Weights of a small mixture-of-experts language model, trained from scratch on English Wikipedia: 46.4M parameters.
Below are experts of layer 5 (counted from 0) of a mixture-of-experts language model. Rows are named router (the router's row for the expert), gate (a neuron's input weights, with its number), up (a neuron's input weights, with its number), down (a neuron's output weights, with its number) and show model dimensions 0-95. Each number is 128 + 32 x the weight over its row's rms, rounded and kept within 0 to 255. Numbers have three digits each.
After each expert's rows: "mostly gets" lists some tokens that are sent to it at least half of the time. This comes from a sample of Wikipedia text that the model never trained on.

# expert 3
router:122123133092103155078156143096053110127076080166103195074164100154113157144098096128104078126131150177098123092204154170103136105164129100163125121101138137090105084102121122111189134147150145114139063089104073143139145095105166136119103050118139076118071162070105141144129125108127125125
gate0:203097132130130132092157182108120077128152119174122117120184060100153173194142193153153160118135127131162118182111089037124149119121086169089155145155140085107191143168109109097102141063160107105070114116100169164129062167107077121129143103165119143129064077106170123144120095120182108042
up0:167110189121157138128138134186154064163120169122147127170183096143151164166141158185183219107135114133170109176105130095116083104087066175106135117172106107126214146118162101080152110097149111116165130052131132144126097145089137113139168149140103156123141114130183154181131124092204097086
down0:126087101156123147092116159086156157186148116118125099134085140159108049143128124114147122137076136099168071136094197158104194075120125170161123132085163131084107079102204148122150106109085105100136069143115178126113119145133152118126106145080115110125163196183104135125172115132202153150
gate1:119166041146135093137060186144126080207120134145104085076193087198064163097110110121121157168143118164107104129105115112129158155140126184157143136117110099135140139058125099139109075130073151142084106152156170151117122155142129140100122112116100158156123105158141191106094167099167168178
up1:178119176102133151130138076150134177091091133084116125194114166108182121150145164092137109109113144099153132151124115143124076135128123194130109109112194113167110112140132168031137189101141069139181162086100092053130136127119123103148131177155136128135152153098075079102171137098078153109
down1:159134187141142125115178166179134110110192118152112159150244161076148132106123116116138148136092121130111070136095153073170115081186117177089107154127093125150081159053102073115153187157162129137118123105043125117103133122112128140110176085184099156135112156092137152115136129107113170112
gate2:161138126092072171143133139148099143088105124174099143103165150118113144151107138125157063104128146189158133109208131089077135142114116076163173163124155145106169103145124123109142111102185146077134056132163159120149133102139091133122142069117204118116123151103176118157131138044131140179
up2:104081108095144078140224117108100117141103125144112102133186077147131157102123155101150111109175166154114144124138075125150083089156093129100086140137189114146134079184129128162201193166188084123125076141138174119092071156121137104156148186143150112065099094119179131132131096123131186130
down2:166139140122093162078125124129115165121129117110144194191106146135134105135124155113145140090136094097109128135150160146087115139042100187094141129072077133105127172135147162099127179103103154044115121146156170139081171114123091179167113106098116170142100128116098123116114144074177081146
gate3:089128144163128127082119105142105152153141135097158157139140138153117152095154129060128147172096149134060165173138127148132131151198067091114140098139172133135185147108111117083174125174091151172162206156028139131154099180154177119129093153149099160125142149100071142181159083063111173121
up3:131091140150157139141133137139109149116115126097166112183137113115150115094144141078181075134081143139073139177137127129146109160181088161153123162130118137134195104128136154078153154139099123208102187132026155190139061148124148168203095147174114171147147094058069146137169113093111129135
down3:058150147152080222150160156246180172107151134099055153113134121189152143163091173159112129107110098093163097128091138122119154141143123133139099061138142127084115172107139072139213146121127105176146111145089111147148144080143100149134121137140138102139189158135121139150171133170128140080
gate4:164109161034125147092124124148072158139146128124137072159158118125136182109100126144149151053071120183189138146126115081144095101117096180125102188156191146144166135166113137130118110102204145056104114166115125113175097119114047101093143125110110109151106021143150107151161132094187107116
up4:150149113146100152125111056128073198162062103159100112132123114149170121099154097154116081175096107147156171096122116177129100100109171118083130080151111177165147103126104153119134058127195213112102092134122124122171117087147127082084129143080142105118167072131116105085132160147158146125
down4:103163124138100117137177107108095111137040104151138161152100114142053158094088106121161119180204142120101130136108142124090137116108135095105169091104128099102122094143122143131192122141122092085146127124160098065123179056138163138101167109164115096148100140104083119142118118124095138100
mostly gets: " and", " also", " or", " &", " et", " thus"

# expert 73
router:144125149129153125095132157115111139113109059113105129171107065156178143161079066133139112086152147124120162145170154158140140159138104084127103130163166161126027164161158150125102147189114132110188129097154088098118102146137125140107108112197119135118056100187083201131116159110108152167
gate0:101091072157155122098128139136159143166108135081167194142118145079129157124123111113123128119162132088129195104104129099159111095105189145151135150098111122162119131124130094117138131092116167166094155083133090085123205141102125146115092132137127108099107088134089097129123159101090118187
up0:102114078176158096111173144099141149142117159063171177154118078087183145121107087080167101129144163117129200057113114098135114090111139139159117131052128129169109147120124130095137134114121139154090147121126072081110159139095140124133105081124148127067086039068094104110086153130076114125
down0:126143141145140116141082186128106175115174056106103156125162123170108111136155122168128164161081139178117067059116139100066132106130160148161097160133117127106154095126152147100059143089161136106085115140123119115126129071161163121152156162120076094145168100133150110106097193136102188087
gate1:075082141137158088078073129122143121148154129086093107079150141102090105146094179161134133171117087161110091166119096124147133183137124161106110132165126099110095140161140168103111096192152180168174219086092157112125114127057139133133115142132081137220113083105091177093137078106132154096
up1:065127098135149179107100121109123119178102153092122126028162120129143075137116152126161126163088092161121122147079107167139127087136110114086054149171160094131085166131130153057101123238129145135165151042131115113113135157089152107116160147141103154228123108139153108124148119070141123162
down1:161126113142150107074147136120104132115208107165140139128130156124177143140161118119156122143116118144106154151155126153117106160101130084159120149188102167080123185125155155106133106138140131123093192115112183091138144130099132160123124100210144098125115139093115144133115138091069195173
gate2:133115098110143112136156163194128135195116152120115148100167136142120163093101159122115154084145163102145106172191125130201083085154144122206176100131110129141135066124152185211137155112115113141161147205102094099086126082124102116091121089102141134095133102093117143163154157133112133098
up2:113134117113143138094145165157132157120143080155147120096139129100136104075053089122113185070153155164134106142147099143175095082122161086165195116172102120092088149099123163214078129137096116154174175157118102126114127114118083151107118100073102142101105094123122123143116109130103113172
down2:112141164120156106159141084111153118146161169113174132134161110165081167134141095135092105159137061164092127069080142114154113138168119122169181104143104106108115125071163147118159146109125194084165125124162156120067137153170095185070187107102092138158090070120165072107122151181121154126
gate3:110135147121152152131115120132149137153093132065090118142131151080147132102119125115092137081187147087180116144120131141137091107095144121130105109187110109118152175110097142110144138155130168152186136160112113124109167162185105213055121105075085130132140096140116199092105121166138202187
up3:126171085113145132111083135169123069128120173145105082164150137087137150132146120089112064156226196085105148149103149108134131103164101137080074129153120122157078130166135117147113136116164143148172051127110129138102081158177129190078179163077126107074118108121104212109164141149075146129
down3:115199125175154072119126084158118124093147105111176153155058101077121095140143118107205106117128145100140158175130151149117046097127104123108143102144180117127122128113127133149148107125145160164129140119144068127142148193082123149135149142148077148146137127142145113097143131121140113136
gate4:125108106151205077114129176123083146122143090142071110097149113136123201150108134137176124106127129192152063150117112092149116185120147117191100040142132131210161141131134144106115118122106152124083100089154080171082173108083152103137164110167087078135162103174135152133106097088116166096
up4:135142156144124179173132096082124143091144166126078134116074109147137137149103118126146142137144177123137118157131138141136210125141148082114156186150098173184129106093121155117142114141144115085175166214101192126108144175145071114108188157148203086173106124138137143133174109135165129079
down4:152126095123128116193194100079125145154136096090145142111151153122162123106125111120167133118162096109163168129113084129143141161099143149133166178172116128123151178171116166128154118146085092080154079135125119095095067139161102143137189130110165171155176114126107084170179167109152090142
mostly gets: "é", " des", " Le", " de", " et", " Luc"

# expert 60
router:128103143063110104136184071188073135115053158103165094045162102157105082158141105137139121175134134154123118106202130115175103178161134138149131166211138091151094147132094085121065133140117135163104114125145120137098118120149125128146110119158107083110143097170088117111093112162141114162
gate0:152146146093165176126170127114091151185131165088182131091121071139075165143122125151066138084086110151172075093180141097102123106146196070112114129080140118071104159140150123135116145100209061187127174130090071125134129143083181161121058114048123126085158087102081098115134125158112113096
up0:132130093131073092143104139160157140100148136178052155150124165135159110158137141145188082143199109105120108137055115118177134121103038149170184143159096123187125136122166149069095113111131089089170094117134128160136130118182082071100176086138136126156103149163170134204112112090129115191
down0:132078101097225143145154175091121142180129064117105112105106115150143160145083117091117100138112127127146098109076179103099160114120063102111107117130190124107095055080140144134100200097177079130125115125164108147103149141109131127107138084107145139123159139049143111150157116131097145114
gate1:115062139086147101155145105192149131156121157175107164135089139061151130108129170145091096159189113113145105141146164118153079171134098121085144106092115125114126083130075204157153144094111132132133194123147114094110142145179113136156133170130110163162107106129136131155113131119090171162
up1:139180076158133089118162117166122090097129151072157154101103151077140128149131114169142151097136117202089122121140079140114124116126085141103104150086096122083114082066118127152098143198119153124048125148105087147127115143135091114150147121167078102145173132122126116086169157159123161119
down1:110125122188084114097134141124139108127132204099169059139235163170136138201145128117153106063111181145162156125098102162149132107189120139147131167162131167111090110148135107100101091179112136076122136131081154137140119160058121099101153113138156088135156120154105140141049122156146147145
gate2:187174103133133103122080137115126177086137134187063177133135124165100128121196123146131105112154113114114120130072129113172148174179125126153148151084082138186067093080153143084178106146124180091120174177140079142137163145099140089187124093086116120135166138104070100133195128141131160141
up2:087119137162160199144165080145101152085141143014162104096071126119133194152142113164068120134154189097181111078137145118120095154095138176097149090156162138087172182161086141184070144126073159160104094126137091078174135115133119194110156098178120156073101088123179142110118151114164142127
down2:124127112091097086120138102045157135098099129081116079127114128090147117124104125101156095138114106087127153125114139189133105124099090177092047171120158035113141107137150144121133102204105091154149107087150123129139134132166067151100142115051097169094100105074093149136126124175101151127
gate3:077147078106116093118144126110130200101156119109081140111115123124197121077147134149130110143096132106125112126154129129137120077208149095168159114166132083134140163081172167169199148112131134136128123110127144045087120175131125148106146138066111102148127164116116159135127152120093082073
up3:157157111102103111100099173167148179096128131105101146134166151189081131084165088190083113120135144178091156177097098138210181124130165115103202101125129154120119179079130145114137112146117142120099122155085145110157170140089141166065105136129063104145161074111085129135135164098117116130
down3:113105098160141093113121133114132124174129164113140169148110112151039169101136114151109141165133123154144133166115104196133109114153124114153136115149112100131114142091152119162121164126165189189146170101135144101101120162119099089179199093138158131162159029114130131105090180165154123167
gate4:116135147068116098092173136129125183164122128148165140143132082127083104133187200165109075067163095108122142152107130192140162162172079095176114139069161076144086155151147173119120116100158054170134124146155152139086133149152083158116111108071074204105109163129145126152158105085151123122
up4:176133108095132091154145136138151180166107107069185122141185099193090121128127165180140076084171092238149166149123199136095097129128090088129141158144145134169104186146098148119127154130151111111127126171135106164139126120091097133094111137128102116105121124128151076111106197121211086120
down4:181188048140107174131140122157097117062176082126150183162088165086158178112122173058099048151082137136149131140125138123098105147141102153098219129120123140180182205130212114099143105138120149121135111079126134058131173171177145158120119175095139139137126147081109100162104165120096127095
mostly gets: " with", " including", " using", " include", " With", "with"

# expert 58
router:163104147087127159164127116117128188125059146160176154127162119170106155136160125134099125169110155116172144125153138157146111088146124156134152140173094108149089218128136222144133131152084154158160198080100094108090080115149100135172104149132126102152131117075109136107151125110113127051
gate0:114132107092147114083101083048111161160138158106155134117133132190106170106135148100117085148091121134113150170153135100145098153133176088176128150143130076081166095149136099126098071128104132178121154158108090199088152118109173102142103100171063151124110110075165126180187122125100094186
up0:132134067154187107105151144083124166122101129116163158086200133158149174103180132043143101209104151126117185152094110088143117136072165104147167109139117097127128131143142148076094048109103093165144147098122116121119103091152165125141133116195092167140077121102119103167192138115128144202
down0:146139112142109138108168081144120127155142127165112057161107131096127074173127155124142144165160161136114120100164089109135144145129181069111101136093130108057106119127147081118133094092091140149124124126132099082105130076091196096162155086138174112124111150094115160099115100118109138181
gate1:094133142056150063132108144158109151167072108156149150107127105186127088097071100159103131128114110132064086146162133150176123143116172150186140166146106112099050113135120077157188141127139179140095160138137117211094142179121142112138128154107160181104151062155146146127109129084117087156
up1:118105128112138112141144181169095142166029137120165075153145104199113130118100139156122132146136063098111077129153177166160124165095177149144115119115073137152121112117125113110182133150129157161118108102102073144124160161166137133096150131042109114120139118147165106119121168107111103115
down1:113147123209108118106149106142122146192161143117146122096158143102168072094074091177139181119136161177147118097091138099129106107100135188134142142126163058130169113134183185138157161143101117095126098110055126130094115068147110096109157129117165144060120106134219142166111099154123109125
gate2:119103107126125123101171116151091154110130109163124159087092105148128174201073178142136216193139142212162097142115121141181102115121129105089118099136174095129095125186157088078090107121133094175184090138132084092109130140161133101139146144175153126102127157101104153163128165154086116134
up2:147150092107163154152152095121127160109121121167119172122142113140147168156099185162148172228168136164151147156104148123118130085099120130077079067135180118115137139136110122090125090145157060139193125110120066079127181175143099176128108176143143094111120184075116131164076110134028109150
down2:152109129137107096191130166094154055095106154099057115094146132093161118118096096143136134096113106107176154142092045156129135171085110189123108113137133134175158137182113117117138105123132129147016139145083112157143082171130150107111092148100097146140195146181161110108118131164094133080
gate3:117099133092131128132115199139122146104108158084138136153126213139091105097167156190119073124107148109112132037080100169156154150144114199172139123123082166117122100146119184127132169143096120141133165194170193141117128125102175199062121136114081106122070089156048150088128111151140108208
up3:133126120142113115146161187141130147104105121148116107173089182099140139151128146157094090138096177123100104063095106204153174160164106170120116135115101163131112111173119163121177198139094103127150131150158239140149097104119190183117143148088077117122105074167040121123117098181124125174
down3:151111145163104111138095183121057097077123154156137147104133146093150094156121135128093097112064136063092084116136144105057100179056163157150171132119115072093112103159159099112176136126094157152125075087125111083190124103056138115135171143088121057100158145120163131133203202098121091191
gate4:103118117133097054152106163190119069189117175080118150183165090115079159101129182113082156160130103110160044082061107170126136101154142091117176062122152141153120165106160171091179104096164182148135166097064123087167120141127123091105099118126072127119155104180112116089117131157113185120
up4:081077174136108096109138158121151096163114176098161156099116091072111148070065111107143221127116101033120140105122106135130141127145159062096186119099091121132121142164129153071153138137199141159167119060091191123116147133125150083096144129127118129093165103147115149160095155099141160128
down4:109130103133115160140107121082154182163190116181139046170137121122136155123167124066098096131153139193140122108180107178070063137192091104101125136151132172100123088111129121132052106129152135115121070086179123134184168097092166166127134111103123139151170121119153077126139161147138148098
mostly gets: "eb", "-", " pick"

# expert 69
router:108108141142112173139125077129030153129009143172115104122081101162093156173144093120108135155112121118117098095149136126198101141130139130164166119084096119110125112113123144084185124134119106149153091174157059139174107107154116179132111162147177135119153101174046132089136069114162166146
gate0:178109113108159082142192094109094134157160119097112089081160149125129110123101154064215083089194166063170134156125138118135096121170144147115133157117114113139089100126089142154161122177119106121170162124176136101142192181161175155187132139142116095083047127075107163125159111106144118110
up0:084093152119113110068106194163169119178148134146188185167151095106119143088115154165104146148093150212123153135127153149120180074109183067107139070156170124117156212133187173131132135100148090179122127120113162139140114138066110116109129122113116167142191141157169147118067133149114144134
down0:175127127109119067167135140194138127193109105144153106121113163161091110179145138113178150112047121161101126130146165143150150094139109119114124124157108100067172121113117133126133135136154106181144121195110101167161109144132120025107060111151155115122092170084113142102112102158139058053
gate1:075175081145140151172126155169054108160119101134084149148100133130171158140109155068096107177145105059182066119139141111121134120137081161129125146096128088139125147121110088116133123119196139167143178164103083076113177128215123109140121135128131202129139126089182120198127123138133168114
up1:191085121074151091111121112077178138105176124122112152135104100128107131133077116173148146094136174180185142155110125163051107127108135119108129068150132174113148144140121135131148128133083101056137102117070146101147121122095118136107135095217134137162101138131134126087154158110209101130
down1:093132169099095096097174095088144120118125092059111068135175125136173150175155160134165168159114150090175125161171142104137179188154108163093167132105108084139104107167158122112098143135117117118132094168158176147122086129137177155129129170145103123120129158152091136130137135148063183104
gate2:144144103064121125152160104153040135127112125162146108118097186139165147141180146122152095115143139132145147154044114125161053162125122169140121157160148075118129123159124130143118149115133130105165167199133165126154107180181195146129125115119123156097141156155107152120159131148114096155
up2:081143096071112119162172102107056212123056152121138137121160114085178098181140114135140094086161111186133122140147150119148059189107136081162191157214124103133157130119085098170161119123140138107095152143091067176156113118160168115156130099127180114119142089148173088113135151120161103090
down2:093069118136212128093135123125140133124132137145129071099128089101181102167166089107219152087069159118147181119125087160093050073140133088101211153088122096155126193151088128112127119161125085152121158158117173149188096152150132113060081097138143102146143112103114141115135075211131166168
gate3:104136091184092136116102102121177091080121151159133067139139130116119141113098125085146199043083120081110120174180093149217113148142135134153108164133084113050119092099166132121131174060140079123162162008148118128109099117087161109137111135061132171100161135120123168155088101124138107110
up3:114138115162099148107118157119180043114129124174102105130117164130150093120157124069106134076080123121081083119164106154168118073123124129152119218124048146076202083089171122124134178110084082068151188043112114095124136100068125094157114119105143161100162129122169126147101095112122120160
down3:126165122086102074193123125153191093128103119167187135143175166145103127135137107150159100085180089101151129153159194202097119119067135129078142156144141117149166123166108054123146133115113130147091128131114102098097111119134090087082135125205166138138121095075172115141095124141139072143
gate4:085113150126150149130161150112096166090148129111125124097096135099196141163147177056123141164132126149150150186101082207134114139118090090184117108047163101122092074133152073122171118061159069119216165105158159144120099149200136099116179120159107165117104137052124089169140120194111090102
up4:146148145153121148151148111142098139125146159114129105126140140163172157152123123195082110131134085168093151118147146089120139085124102154079166131191099149116125112149061120179091142127156117084105120063151127196131167147127122145075134168132106164113129100100124141151126156124146151071
down4:104136092185191114082083113120101140106146128155158126178096112159150132140125102121139134164110069166104084143179151114141116215134207129144082111109119093122146077136122124142151133070124145152114104087150075145167144165127175180134175142143147120181106119081143114129075103172116165168
mostly gets: " of", " Of", " about", " About", " around", " nearly"

# expert 17
router:166099160137143114111119115063127111165133129131104180095130091110122164055135138129125085071132112139133133133207111149150115138201180157127144112162164113065131135139083137054131143119140069142085137159111151135119185104129132169072121134153131123128130176113142179078057194172145154154
gate0:182158057138123121124137142127129099162134139132114130079139133032072188099125092160081152151113057138157112102166092123147127182146176146154131156152149160116121124090105204137099122140186131112140059105095168146111129127135148197090076089103067121165158172137133147096170137167141095124
up0:103098132161130157144154121099120114084178136107072104176131124116188112105122133071155104119125125064149116160133139100093114057101117131082148095096073175101150134175129093128144157145153119177160108147149137143209116095199047127115149091102117162105033086113128135144103113145091149140
down0:109132120134106135115142150148164164128093100144109126132131076174099112097163189123175073073123099130172087068134080076159186074114106102166105117107162145109180172057114134098105126154117092121141078104158133156123130141151089109107118170123114128112080165145081186119148125163158112157
gate1:156076050104186167096159152068086132162140101064150130116096147091142132122186157150083178125095158128183073137124103127131112141148140120150112105162141118100115157158150144110157152135132140145167116129121131084097134175104138098128159100150128069150140094127114194091178160181184117090
up1:092155076153171162060171152139131126168122095117186115148169147174090133170101153138113122115138120138131160093093054162148157099087167125117099123123095123095144112134154154169103155115171145119117083155111128150099108143149142117152166118173154136085144103118159106157119160137164138070
down1:106149065130107094166162117165142149160106127161131107164131143181093112126181135065162142078092125104108085130112150161149143084163135108134159125165171135132122132130130128103133183154112128105113076170087179123085134127127170081098205079148225130155104126112134134089117137068121102123
gate2:152129167093093139143131115154127153124117144102158146115050168164162187088135101071133098129110105183092109131143120095132123080192137141123121129138115137133136151163103169115137174143138134136058101163104177159115157122094151133098104143148120133139174104138082176075105157113144157127
up2:130160099154145151176107057149120148105120163101170171127164092140123081176094136094157095142136157168147142158089178136114083151061142123102064130193155108185183092130127115141145170144087104132107154127167113105175104124190145204132127083174142101138127064147116106103125112101165097137
down2:089140142107104139081089127122114101150031148164162132176088130115126180140125126134096115140159137112173165146134139134145152129085117113119172054180110110103136116117153045094116091147119151153131131171167183145204105125092092051127142172095149084069115125172049132157115124121118139118
gate3:116164124126155154126119118108114091112097097172171176057126146132105151103157205134179145127140170116133115122133063159178184107144194080148096148135193123147138149158165170123119117130180101136164088055131091152143111187141119152097142165141086103117130118137115119134171162130148114076
up3:126150090099136125116166078093131167178154076154107134119159113167142053143173145130138115173165009119131093149133151130088087119102145220158106169091156072100108120150214161130078126170129142145088116166109129126124102121134092092159116152075100186176131148139105083117113119110141170139
down3:098155165154176122192118130109136138116093163132082095112112154176170153099121099147102132101142093101075173130109118162131131071108148089077146127121220094171144088120079160131144090144144069187133128126179106139103089138163102106141164132168147100091062150117117099125105161184175068129
gate4:146099179109160123113097085134101168135116124109116178135143071131137098188149107172145074101148112082129130105148149169110183121141132089114157121200108077086067143157182170096129181080164073173141128137154131109108190139164135152130127151150108104134146130122091146182141110157175168164
up4:149113149071143108086119078100113110156155138158194184122094107095128111140137106142111127136136145126128123161145093133099174126209109108067142143148116121127053157177165145058084115200123096152154090099142074118101123134128101109107083080142139037164148169154175130117177093190139146139
down4:196174114166120174122137091209202143177038151086141116132139177121078165129117146177150144131100092162104065138119130108200148135126149076136169170129073141120113149141109130160120134132132139192163092166122134150136135160121129081119112189119139133127132111125185072075097102124084142095
mostly gets: "ver", " pos", " sign", " cover", "pre", "ta"

# expert 31
router:095149122107162148136185119155071119126093193137082078082131176152141154061126170086075098163146175057091127134132139152154115154141111084100177118174106118171153125172096168104080136070112190117137108169123069138123115162071153171189095192149144104098086170069078161136100111136139110140
gate0:171127146094186166170054103164140122124101134150114134133043131038114181177167106201113102132090123135102082114102122107128143116143108083128192157147048169125149134129083136129120151121169141094129145147121156149159093118134126157167106103187160135092136138062141177192096177103184184091
up0:108166131173077081150092111107117130081160184182109133161175130162202137128121127116082140198187134154100151106134088160138134128128113187090163114133129135066110129175112123097159125085048123044144120113141097124123172145079185149079144074112107109138181155156114123190188107098115124102
down0:118139163153116204097092121107174115134097113125096139113147093145103093146129115117133079133186104102149110137104121087132147173111076130114137097133099142112144138138105190120115137157149169119180095042136119121130049131115172146134186193156089108178123130110104091135141166122079131144
gate1:131140136142130121072083095174148129101139151159162105127114100123121182082125128096146117034143126145094189120202116140098113110107083137133154165161097093105150144160123124074136138179076209101194142146118099079129135218155106149172131093146149101107101107147136174139093120137142052156
up1:037161092127161086116146143131146158114137090099114130089101110119077095078148141111129137118164167159130175171180099118145132114110081112150084102070160112080131118160180156105113133167100138139133128096179132116097137125114108139121153089106150145176175086142142155086136181118143014185
down1:133187174138136121056156110168095076136124109141060094135101135191113127094125104164146124099127052155120114199092086114127141163097148144142156143090147087142122137149186085161174111166151137171160159097155132173140109097123108114081077114154137154149124150142170093078135135134100116116
gate2:138148101086151182124162138144109206066090130139170153123156138116141175173116133170121138151163175123115141047124149113113134144131110090091206151090087127090178082138101168147141154108116134096110132144079069131151164108135118152152143145098176118111085192121143141118091132098135077152
up2:150122109106100117189080099097162039169139123114042146085103103124120118097163144125068137181102114121120120128148149147160176138107168171127129165146149126122097123081140062103116087130160083144138120121119151132093121112158088104130098129101108175096108119102139136147137152120150176157
down2:103126050107111133125134186087107157115102099085121209140103140099150147092167169095120115161173132110172037162114114130153117135092122118094130129140119131196158142141115071143153124110144148122133104137140119110151175108139168138163153118166180090145114200149152119130119161149112116112
gate3:104126120139163130127127188143114128165091181178164136146127110133171145118115171137129222161146125145132111093129117148099113109113143114090133138172111075201102147096168146048186128096141144121155170140105116100131105149142123098139116117099083100156120158119121106104095121144130218135
up3:098180141166159111118127171130132123161098147165162115160146169121209174099104108136162235125158155139106099065131132192107126135131144119111109105194101100146080113134164125075168098135126164143129160126130125104167103148124155106148103106116112083171103163115115090104071127138151173167
down3:148155097107176108127111134124158148032141152146152138135115122204151089168143189129163098126153142130150105138122104117122090081130094171145110146169156205119122138087107128092115150126115090115149076187124161146134092123160113102063101146126119136124073049168074140132085095131123097119
gate4:130099181136129156135161092151094132089084185125126126112158116039138088130169162123143142194117169069100122111122154110143133129138089112158103150129143110136146083120069142117085127130161149141098099079091083118117151226148138106172083093144096110091097123095146133086101133162179140150
up4:123141116125143088111144104117146111133164077109144141155093123169180197138075103139107155117088099156162097123163067130135096115149158136140163150135103126124112115179141125138136123139140128061121161204108120174079179042128131125100142194086151126206163154114157125161163123107100125119
down4:126111139111084106129127094042115119102112049136151102172118139191136152172143062156094120097137173146161167115084148112125147126161142078063092070128161118075194140093171160135121191113172176118124102104144089146052129123151160124086164090134121144102087048180109135116077130130138086123
mostly gets: " June", " July", " January", " May", " March", " October"

# expert 89
router:166070095114120097149127089195082162135039120147111109121173094084138150111098150102134159112135128122070091099166104067177131129139141102158160103142111170146147152151145124141148150130152137138176173125116107155129092144122159163122121136189195102101125161181164156074148158100094159118
gate0:065163173109143147143162127073133124146120119127097143146149111120143149101154127146115120173113128085172101129088043118122146183155120239121204105141140104157157166082159135110201142116106076167066143098156033136136092140149170167113160129178098097120209137109142141141109119067144065147
up0:186151114127124112130055190159152162100121132107201154129092134123112128156113162110142170110121129183103130120156173174154103096091178093199082119057063151125133135092141066120102093139152135141145162177080180170095188109089080140133107122122122172172060107161118110131159129069119137117
down0:154170182148132088089084157125132050115201155124181107117122126151122141128104153146123205111151173150137140084109124141164129141089179136129153124169103140126118170131174115142073112121140155124180161113115135159067064136115168101185063144125105056118125122110122145162143111089099129115
gate1:158157076153173138098139191066086154156111140118064095059125155088097112125184113126129135110111126145136090126144110179154192133169181080068148096152107140117133097115112177080094164177155127156107131109124166159066157092094124195122152063118155155100135085108184108093120161163060114116
up1:155150134172145106096125122091077074176138165154129103095089159068072105131165127077150171095096092116131115153108103153108171144148179146127109126151083131113101125173102122058130148116144113102116095173120113113127153078107114183154093087050144138065080144150149113102111129132081074107
down1:164088174158153120096197186050112133110062155110143117161174091142108124113078100129071035118059135097197182107134123152079074174125110138121077087103141111193122169126134104102141092163139136170126129072082134079184124144160138102129105133105170149127108076145147117111111135163181136125
gate2:105086100076119101070134143214088212157051149199059135128166109160158138112134182117148196148098126155143124178145132032179196116167168112165113140125122107097117150142104193160138137115157127104160162124121150135078178162149125129132129104114132114126108128105139132137072096131168075135
up2:141124127121125098075137182213102178151078128167107108178192126170149139112116159095167207144094108151140121155150153082166168160138129116166162120081115140119126175147139116181151128120162142113148154149102153174089139167162164180131116107089116091118085144105129136161051100116136121121
down2:118163153081104143153159090130078137124112137153103173098133113090099099164130095173141128122152112170029092087172140116074145076100117090130094134128163165086183156114156146114155055112124134090138189107141073179144171067156152131095116108134121179106122114126095141186134145127161090105
gate3:135099108140139112109185094126113134134118131162102055136168110165119052131224146065191124168179135142129157144152113149085055121136199174160060107105158117115103160138131109112127121107139083157140134144153177151164133143213117151108100119122117106103126141141096152139050059125081088194
up3:093105135166075110076125104118149107110130091119186074139112101144111131104109166090093103138111141130151155168177126088140104104119171082174165176114112119179116182093139116068191161070104153126128119079167136115159169120146134129056159119117125073169161140125121164102133061117182116148
down3:092175120110115149156171133056181101121141156080113103120115148107095161130163080133192158154102185180077119161086182169103130169073114076103141164096159093103161076106157090106142154132115141145080072098167123110141160139103063136165093150141151129116118109151105151192100117132147101147
gate4:103148085110106095119045069147099087143050082150059139133130092124173141111070122132128147051106131130122151145115027124150098077130131144130154094177082139124182048134138157113177164045126158069161127123132114139068131178214122155180132116101177113086148159127135148134088167127135048127
up4:124133140132107147039103094131098126150067096174067136118135096144178135089084121141109147154067085182138099130183043117176110120130130134140183076141083139129175100132162131140196160088080138064160147176079119169150156136192144142181110091122167036110142145153147126107126188117135090119
down4:134145093101109158156124150107189145125128149158117150151174170188133120133145166116143220172143191120117113096128188173115181120172094105135133145091095096151059096110110146069090115164076146154184098083110153114107137136102114162110141118136033116151123141119159101097137095121168098173
mostly gets: " from", " near", " attended", " joined", " From", " at"